{
  "d_expert": 384,
  "moe_layers": [1, 2, 3, 4, 5, 6, 7, 8, 9, 10],
  "router_score": "softmax",
  "routed_scale": 4.0,
  "norm_eps": 1e-05,
  "learning_rate": 0.00541,
  "beta1": 0.95,
  "beta2": 0.98
}
Below are experts of layer 5 (counted from 0) of a mixture-of-experts language model. Rows are named router (the router's row for the expert), up (a neuron's input weights, with its number) and show model dimensions 0-159. Each number is 200 + 40 x the weight over its row's rms, rounded and kept within 0 to 999.
Before each expert's rows: a language model's description of what the expert responds to; "gets" lists some tokens that make up at least twice as much of what it gets as of all text. This comes from a sample of Wikipedia text that the model never trained on. Tokens count by the router's weight.

# expert 1
It responds to: Word-final suffix pieces. Closing pieces of ordinary English words, mostly suffixes completing a split word, such as sur-prise, ins-ane, read-able, fat-al.
gets: "ing", "al", "y", "e", "t", "ine"
router,196,280,196,230,191,270,187,176,181,125,212,155,187,229,270,155,225,256,126,181,127,125,275,124,212,132,222,222,245,157,283,207,166,223,160,186,232,233,212,171,127,233,201,252,234,181,169,201,215,230,135,179,227,209,193,131,196,247,173,140,257,229,175,214,123,187,199,233,206,147,209,146,224,222,222,204,214,189,197,217,221,211,167,189,210,165,207,194,200,207,175,249,236,218,193,194,167,180,168,237,194,122,242,273,197,211,163,81,267,116,199,217,146,225,189,281,104,209,158,215,181,194,266,157,136,182,195,254,159,222,111,142,166,183,191,203,282,198,177,212,245,240,195,161,188,183,206,205,189,202,213,193,161,159,199,185,191,244,215,188
up0,211,184,192,250,173,265,208,159,181,143,227,182,191,180,210,253,176,273,141,231,122,208,226,233,231,182,209,175,211,244,151,191,320,234,148,162,240,184,205,213,233,224,203,180,214,177,173,321,240,121,217,234,119,198,235,110,206,232,153,249,98,192,122,185,169,224,157,200,168,111,148,206,213,228,202,223,180,206,200,210,117,178,200,195,187,178,178,171,187,210,250,219,172,206,220,215,180,227,191,222,228,123,170,236,143,188,199,211,219,155,232,240,134,211,183,219,183,189,140,269,182,192,246,247,184,231,193,170,225,172,241,164,206,248,232,108,244,278,239,203,221,215,217,249,218,134,214,178,192,207,227,220,142,235,272,206,180,206,115,164
up1,158,162,171,264,138,232,195,178,228,233,165,219,233,246,157,218,201,241,103,120,268,213,240,206,257,199,221,204,261,164,233,170,223,204,285,216,185,196,248,189,218,153,227,264,177,123,249,248,200,190,176,132,148,284,133,249,213,268,191,165,189,258,218,153,148,170,221,232,185,121,221,166,205,202,179,210,163,199,129,201,151,132,207,182,205,192,247,262,122,160,198,254,208,121,204,166,204,196,199,169,217,258,196,249,220,219,226,192,182,176,148,194,218,214,221,239,163,185,230,232,236,296,194,166,129,119,186,247,264,263,168,218,201,217,208,159,196,177,205,252,239,192,168,180,198,143,215,219,232,199,209,151,124,127,169,170,227,210,214,229
up2,225,150,176,247,158,239,193,183,187,237,168,168,200,169,239,235,162,189,90,187,186,193,146,202,190,131,246,213,136,178,193,228,226,191,254,234,155,189,220,197,169,275,183,180,248,142,174,246,169,123,175,193,184,224,244,187,200,254,202,223,322,232,140,165,153,279,168,146,289,188,253,249,182,197,239,172,181,204,235,168,205,151,189,181,227,112,171,262,172,208,138,225,231,241,224,210,253,164,199,189,252,221,228,192,225,214,206,102,200,140,190,163,212,222,202,203,201,184,180,199,301,182,228,160,155,144,142,238,152,172,196,214,181,157,249,251,214,221,200,226,222,229,207,234,147,165,258,199,252,265,181,119,205,154,254,171,257,208,195,260
up3,269,269,253,244,204,282,153,154,181,163,229,159,279,201,210,185,164,228,111,183,219,196,220,189,186,182,243,273,201,196,157,201,226,199,210,216,182,172,200,227,188,223,212,203,268,143,180,150,225,219,212,249,271,182,233,183,177,235,200,227,246,218,191,190,238,241,221,154,208,239,214,116,206,229,259,246,226,235,257,210,143,162,162,201,205,189,174,151,175,234,241,169,200,190,173,261,176,182,323,299,146,198,209,190,215,222,118,181,244,156,231,228,226,236,222,208,196,225,205,216,254,166,198,116,122,150,213,224,119,161,221,244,193,212,240,303,255,228,208,214,231,180,214,149,237,169,202,212,252,293,210,227,228,131,233,155,188,143,193,179
up4,170,214,168,126,204,187,224,182,234,165,126,190,122,223,169,141,207,147,218,177,225,172,84,111,241,221,171,111,255,193,175,155,188,168,221,173,220,277,276,204,196,137,189,183,153,199,205,230,195,185,266,276,241,234,185,262,184,164,223,192,200,238,216,152,213,192,228,163,201,162,160,206,184,239,174,147,216,222,241,197,254,112,234,241,206,175,163,160,206,210,216,165,277,164,270,239,226,127,208,218,205,175,193,230,158,260,186,214,181,207,182,182,257,203,179,202,210,207,188,214,165,281,262,148,253,239,316,205,186,237,117,235,191,131,153,208,271,222,193,198,172,133,181,195,176,242,173,252,248,164,192,192,162,173,241,196,224,201,216,229
up5,198,198,196,250,224,263,232,165,133,205,162,207,227,213,190,203,179,193,171,217,195,163,202,168,253,153,209,182,262,297,205,175,229,204,188,197,270,270,164,202,194,141,215,186,248,204,208,154,184,260,178,177,237,184,233,213,149,229,161,115,227,233,190,211,218,260,195,202,139,147,228,251,207,262,266,223,260,183,186,195,224,228,252,215,239,241,212,169,187,208,276,215,244,156,138,240,248,163,178,247,87,184,226,177,220,193,165,156,258,183,221,173,147,203,198,295,149,215,192,227,193,115,230,178,223,178,173,306,176,267,168,242,203,239,152,158,235,234,265,292,205,188,246,269,245,188,162,184,160,215,225,220,88,184,162,213,206,209,180,210

# expert 9
It responds to: Common nouns after determiners. Ordinary nouns right after the, a or his, such as area, city, series, magazine; also plural s and closing parentheses.
gets: "s", ")", "\"", " series", " area", "}"
router,213,304,200,205,221,227,223,159,171,213,253,165,219,213,241,176,180,200,169,182,179,189,151,145,139,200,176,228,183,145,182,225,192,207,168,245,238,107,187,262,254,191,194,165,206,183,231,168,169,150,203,282,169,204,170,190,286,224,156,165,210,289,266,118,159,226,163,172,249,224,168,163,176,155,211,174,169,180,253,237,174,225,214,181,202,162,201,256,280,185,175,178,217,191,199,198,258,212,164,197,242,178,263,126,214,138,171,178,103,134,144,123,220,169,155,269,251,146,123,232,241,243,259,183,198,143,209,158,212,217,237,226,171,176,189,133,134,204,125,248,214,155,226,277,226,164,223,200,175,201,183,176,206,158,204,233,230,166,193,223
up4,174,173,180,152,207,155,210,162,185,220,225,174,161,207,281,216,235,137,249,225,303,136,207,207,209,191,166,204,253,214,175,198,184,216,232,164,379,174,208,167,213,237,197,230,183,153,212,144,183,94,148,204,184,267,149,249,201,145,150,177,252,260,165,213,188,227,143,195,205,200,223,199,181,215,143,185,199,171,242,175,183,172,251,257,216,193,173,211,262,254,213,263,212,130,179,201,222,145,232,222,229,151,226,184,124,214,202,146,240,144,174,211,209,127,183,284,169,177,182,177,238,202,214,143,181,101,177,176,204,252,185,209,131,188,197,200,148,226,165,197,132,212,220,244,177,157,220,184,120,184,216,168,198,152,179,233,218,189,222,210
up5,243,279,215,230,217,212,200,183,163,174,219,172,265,165,228,246,168,231,244,204,246,174,207,164,186,182,176,242,168,148,192,276,175,167,216,176,262,187,246,225,193,211,192,175,163,191,237,158,233,96,220,247,231,217,176,218,205,180,214,215,196,210,187,121,205,254,206,216,207,257,187,216,240,202,145,255,269,216,276,177,157,210,149,178,135,204,229,248,120,169,161,172,163,202,261,237,221,203,191,226,173,223,177,229,150,222,213,289,235,242,166,221,231,218,226,247,198,231,215,298,222,236,229,247,221,152,194,178,148,173,193,238,166,174,156,130,205,163,174,229,240,170,229,259,219,269,236,227,250,257,178,99,159,139,186,219,189,333,230,117
up6,173,265,187,218,163,265,270,111,178,298,241,260,199,216,236,214,131,235,174,241,187,211,186,232,176,214,226,188,214,136,187,186,250,221,214,196,210,230,172,229,228,226,244,156,282,226,239,208,148,204,222,172,252,175,252,197,192,215,170,227,171,173,201,252,293,189,224,191,277,206,236,181,209,220,193,242,147,190,122,274,160,176,172,213,177,284,118,179,208,241,171,184,249,176,133,193,201,164,183,127,260,192,189,138,232,214,228,151,212,169,210,246,258,192,189,203,279,202,205,224,244,263,214,264,289,137,156,219,141,182,241,181,150,261,195,157,165,205,228,197,222,177,169,155,182,175,242,191,216,182,202,242,176,109,224,158,242,251,233,157
up7,180,178,236,197,201,222,191,205,184,191,194,216,156,134,281,216,174,228,203,281,217,236,227,185,156,156,107,242,234,163,187,137,120,194,170,174,164,177,86,286,209,283,196,181,221,151,223,155,219,208,186,294,214,181,198,228,204,220,162,166,236,162,186,173,242,175,205,204,238,173,153,238,227,201,181,182,175,132,152,199,126,198,176,195,218,160,90,175,210,192,168,97,183,163,240,203,149,131,152,188,174,230,136,249,225,192,186,138,194,192,206,216,218,266,236,181,210,190,167,277,216,177,130,230,226,112,227,156,171,257,143,224,197,231,158,199,186,155,155,217,220,177,266,181,259,130,161,225,204,254,243,210,211,212,198,236,240,205,192,178
up8,243,135,202,253,156,182,236,183,114,195,245,222,203,218,184,233,180,224,187,217,233,175,214,217,206,188,219,185,246,204,143,226,178,238,192,200,191,153,173,227,150,168,258,203,158,153,169,142,195,207,282,227,171,303,218,227,204,137,275,191,198,219,208,205,254,239,279,164,218,204,217,228,166,202,223,227,223,163,245,170,202,225,150,146,234,158,214,242,213,265,214,202,253,290,186,254,201,225,236,184,152,154,171,206,228,211,226,141,214,142,209,212,213,204,192,192,177,116,297,215,179,123,217,178,277,171,245,121,222,121,150,213,104,155,205,150,169,240,203,199,183,268,239,190,201,115,161,195,170,178,167,127,215,276,227,148,208,136,232,208
up9,231,261,159,209,161,182,225,216,294,173,191,205,121,198,234,204,161,129,207,149,203,165,219,200,161,203,134,214,250,107,140,151,234,154,229,252,197,219,251,243,221,187,186,176,210,132,221,155,286,198,203,218,166,204,189,186,193,215,198,208,169,281,248,259,251,176,142,161,129,122,195,188,246,146,217,253,202,216,205,242,212,203,210,205,182,128,174,179,226,117,251,105,245,193,204,153,197,252,212,152,154,205,202,208,217,230,232,163,148,229,120,126,194,283,251,173,269,180,185,183,158,155,215,195,182,158,197,168,183,215,187,213,202,200,78,180,229,170,199,223,204,157,271,216,238,183,139,213,262,235,168,221,219,242,183,193,249,225,210,192

# expert 4
It responds to: Infobox field labels. Field names and participles in infobox lists and headers, such as Founded, Established, Producer, Born, known, based, located.
gets: "-", " |", "=", ":", " =", "ed"
router,239,212,158,173,189,254,195,179,191,162,90,252,219,233,171,196,233,246,227,266,147,281,176,273,122,208,208,201,251,204,197,207,175,189,197,219,226,246,141,170,277,149,215,172,245,195,189,234,238,82,187,155,190,179,200,197,253,185,167,253,249,227,191,204,148,206,247,222,137,115,213,217,240,237,271,217,183,165,220,150,206,171,149,217,203,155,213,238,223,183,229,215,170,192,170,231,177,204,254,241,149,232,177,205,224,245,232,138,191,206,198,223,231,185,218,235,173,153,196,302,235,159,134,92,179,197,250,170,267,202,192,216,236,198,158,207,170,165,224,228,239,174,160,199,179,208,84,209,141,196,208,235,183,197,256,160,229,138,242,260
up4,211,200,182,211,211,218,193,282,185,183,214,208,261,175,250,134,140,230,215,190,119,246,253,221,220,193,217,190,207,197,128,243,222,180,202,235,184,197,162,220,231,124,231,169,294,153,162,152,203,124,187,177,193,193,181,266,183,232,223,179,238,187,220,173,147,240,262,176,208,226,195,197,260,231,193,234,216,214,185,213,236,189,197,221,204,161,241,252,153,176,179,258,274,153,193,143,216,168,175,213,222,169,219,228,192,175,229,254,196,209,230,163,181,179,211,239,143,222,131,316,138,223,188,191,158,242,165,201,265,289,144,183,205,321,268,141,214,202,176,255,250,211,168,237,214,112,158,189,246,238,165,175,128,196,233,112,196,187,136,207
up5,174,246,125,253,187,223,140,232,120,188,156,142,167,184,217,183,262,199,183,244,141,248,176,186,182,205,180,266,234,286,172,129,182,151,220,165,138,160,136,199,186,174,205,224,251,166,250,239,220,146,172,133,194,245,233,251,295,169,218,243,195,126,192,168,219,175,215,172,169,169,265,155,258,226,277,217,265,188,228,162,219,208,165,242,269,201,161,210,144,175,251,121,219,177,182,151,218,245,181,255,221,236,221,269,189,213,271,243,246,233,158,228,217,257,245,210,179,167,209,209,165,210,192,162,173,185,189,218,233,207,204,212,226,254,210,200,126,191,186,238,253,185,241,144,186,224,133,186,201,218,254,189,178,234,299,224,258,214,144,203
up6,220,162,145,236,216,277,217,214,228,186,261,221,266,177,218,211,221,213,248,178,153,251,224,166,185,180,187,253,246,255,204,224,176,244,207,189,264,275,219,257,118,219,161,183,159,229,158,200,120,175,247,174,236,160,192,211,224,252,268,165,230,188,208,159,185,269,247,201,177,176,194,211,174,225,248,191,198,169,246,167,144,142,220,226,135,89,157,192,255,200,227,233,171,217,94,181,180,231,238,200,258,130,230,227,219,178,115,179,206,240,154,205,155,210,236,211,196,245,253,259,202,128,190,173,162,159,243,247,207,180,260,201,241,236,142,261,194,224,244,310,199,216,175,219,202,182,189,176,205,199,218,78,224,180,201,187,164,183,215,213
up7,205,222,174,151,165,244,190,225,215,168,139,178,255,177,87,188,170,249,226,161,190,160,183,242,174,200,207,182,205,187,178,166,246,197,245,232,246,172,237,194,246,215,113,187,253,205,182,292,193,164,173,221,152,226,210,196,234,181,194,192,179,242,192,170,141,190,153,222,226,110,212,244,150,217,162,236,170,257,218,169,221,197,154,196,260,154,186,162,256,133,159,210,125,235,214,251,142,192,183,191,250,218,216,185,153,153,149,202,202,178,240,229,210,215,98,254,165,246,149,273,307,233,272,248,145,187,231,193,196,178,181,290,195,192,224,159,182,166,217,299,189,272,238,210,232,228,211,188,174,231,229,186,174,205,254,246,273,145,236,202
up8,219,339,186,127,259,250,248,208,173,241,223,238,180,211,227,184,251,183,214,134,198,268,217,181,186,179,189,158,115,203,299,259,204,203,255,269,165,239,119,240,190,167,178,177,188,172,183,158,229,253,201,219,239,223,208,165,204,146,239,163,201,154,273,243,182,293,259,218,235,218,233,172,183,249,183,191,204,281,222,177,173,196,180,247,232,164,178,221,224,221,197,245,256,171,194,247,174,167,219,128,231,231,214,204,242,187,239,227,154,151,141,223,220,168,201,279,205,158,218,188,236,230,195,144,209,241,239,253,201,136,231,197,220,161,216,255,208,212,242,144,167,242,134,154,206,171,200,172,174,223,205,156,174,165,219,229,148,134,284,157
up9,192,240,200,191,205,192,223,237,167,164,187,233,165,148,219,175,179,157,151,201,179,186,238,245,129,245,146,228,255,191,188,216,131,173,273,215,237,136,161,156,216,200,236,230,228,172,203,306,223,209,182,166,283,269,182,175,237,153,200,237,249,229,295,167,124,190,176,242,174,172,265,176,237,251,252,212,264,192,153,168,187,179,255,228,147,144,227,210,259,181,182,206,120,180,242,233,158,263,221,214,185,215,221,228,213,122,95,181,269,194,199,207,204,203,271,231,258,130,184,256,202,226,195,151,227,140,201,138,166,199,213,275,211,230,200,150,201,212,162,173,226,232,174,232,203,201,188,216,220,176,143,236,182,289,261,255,194,208,182,158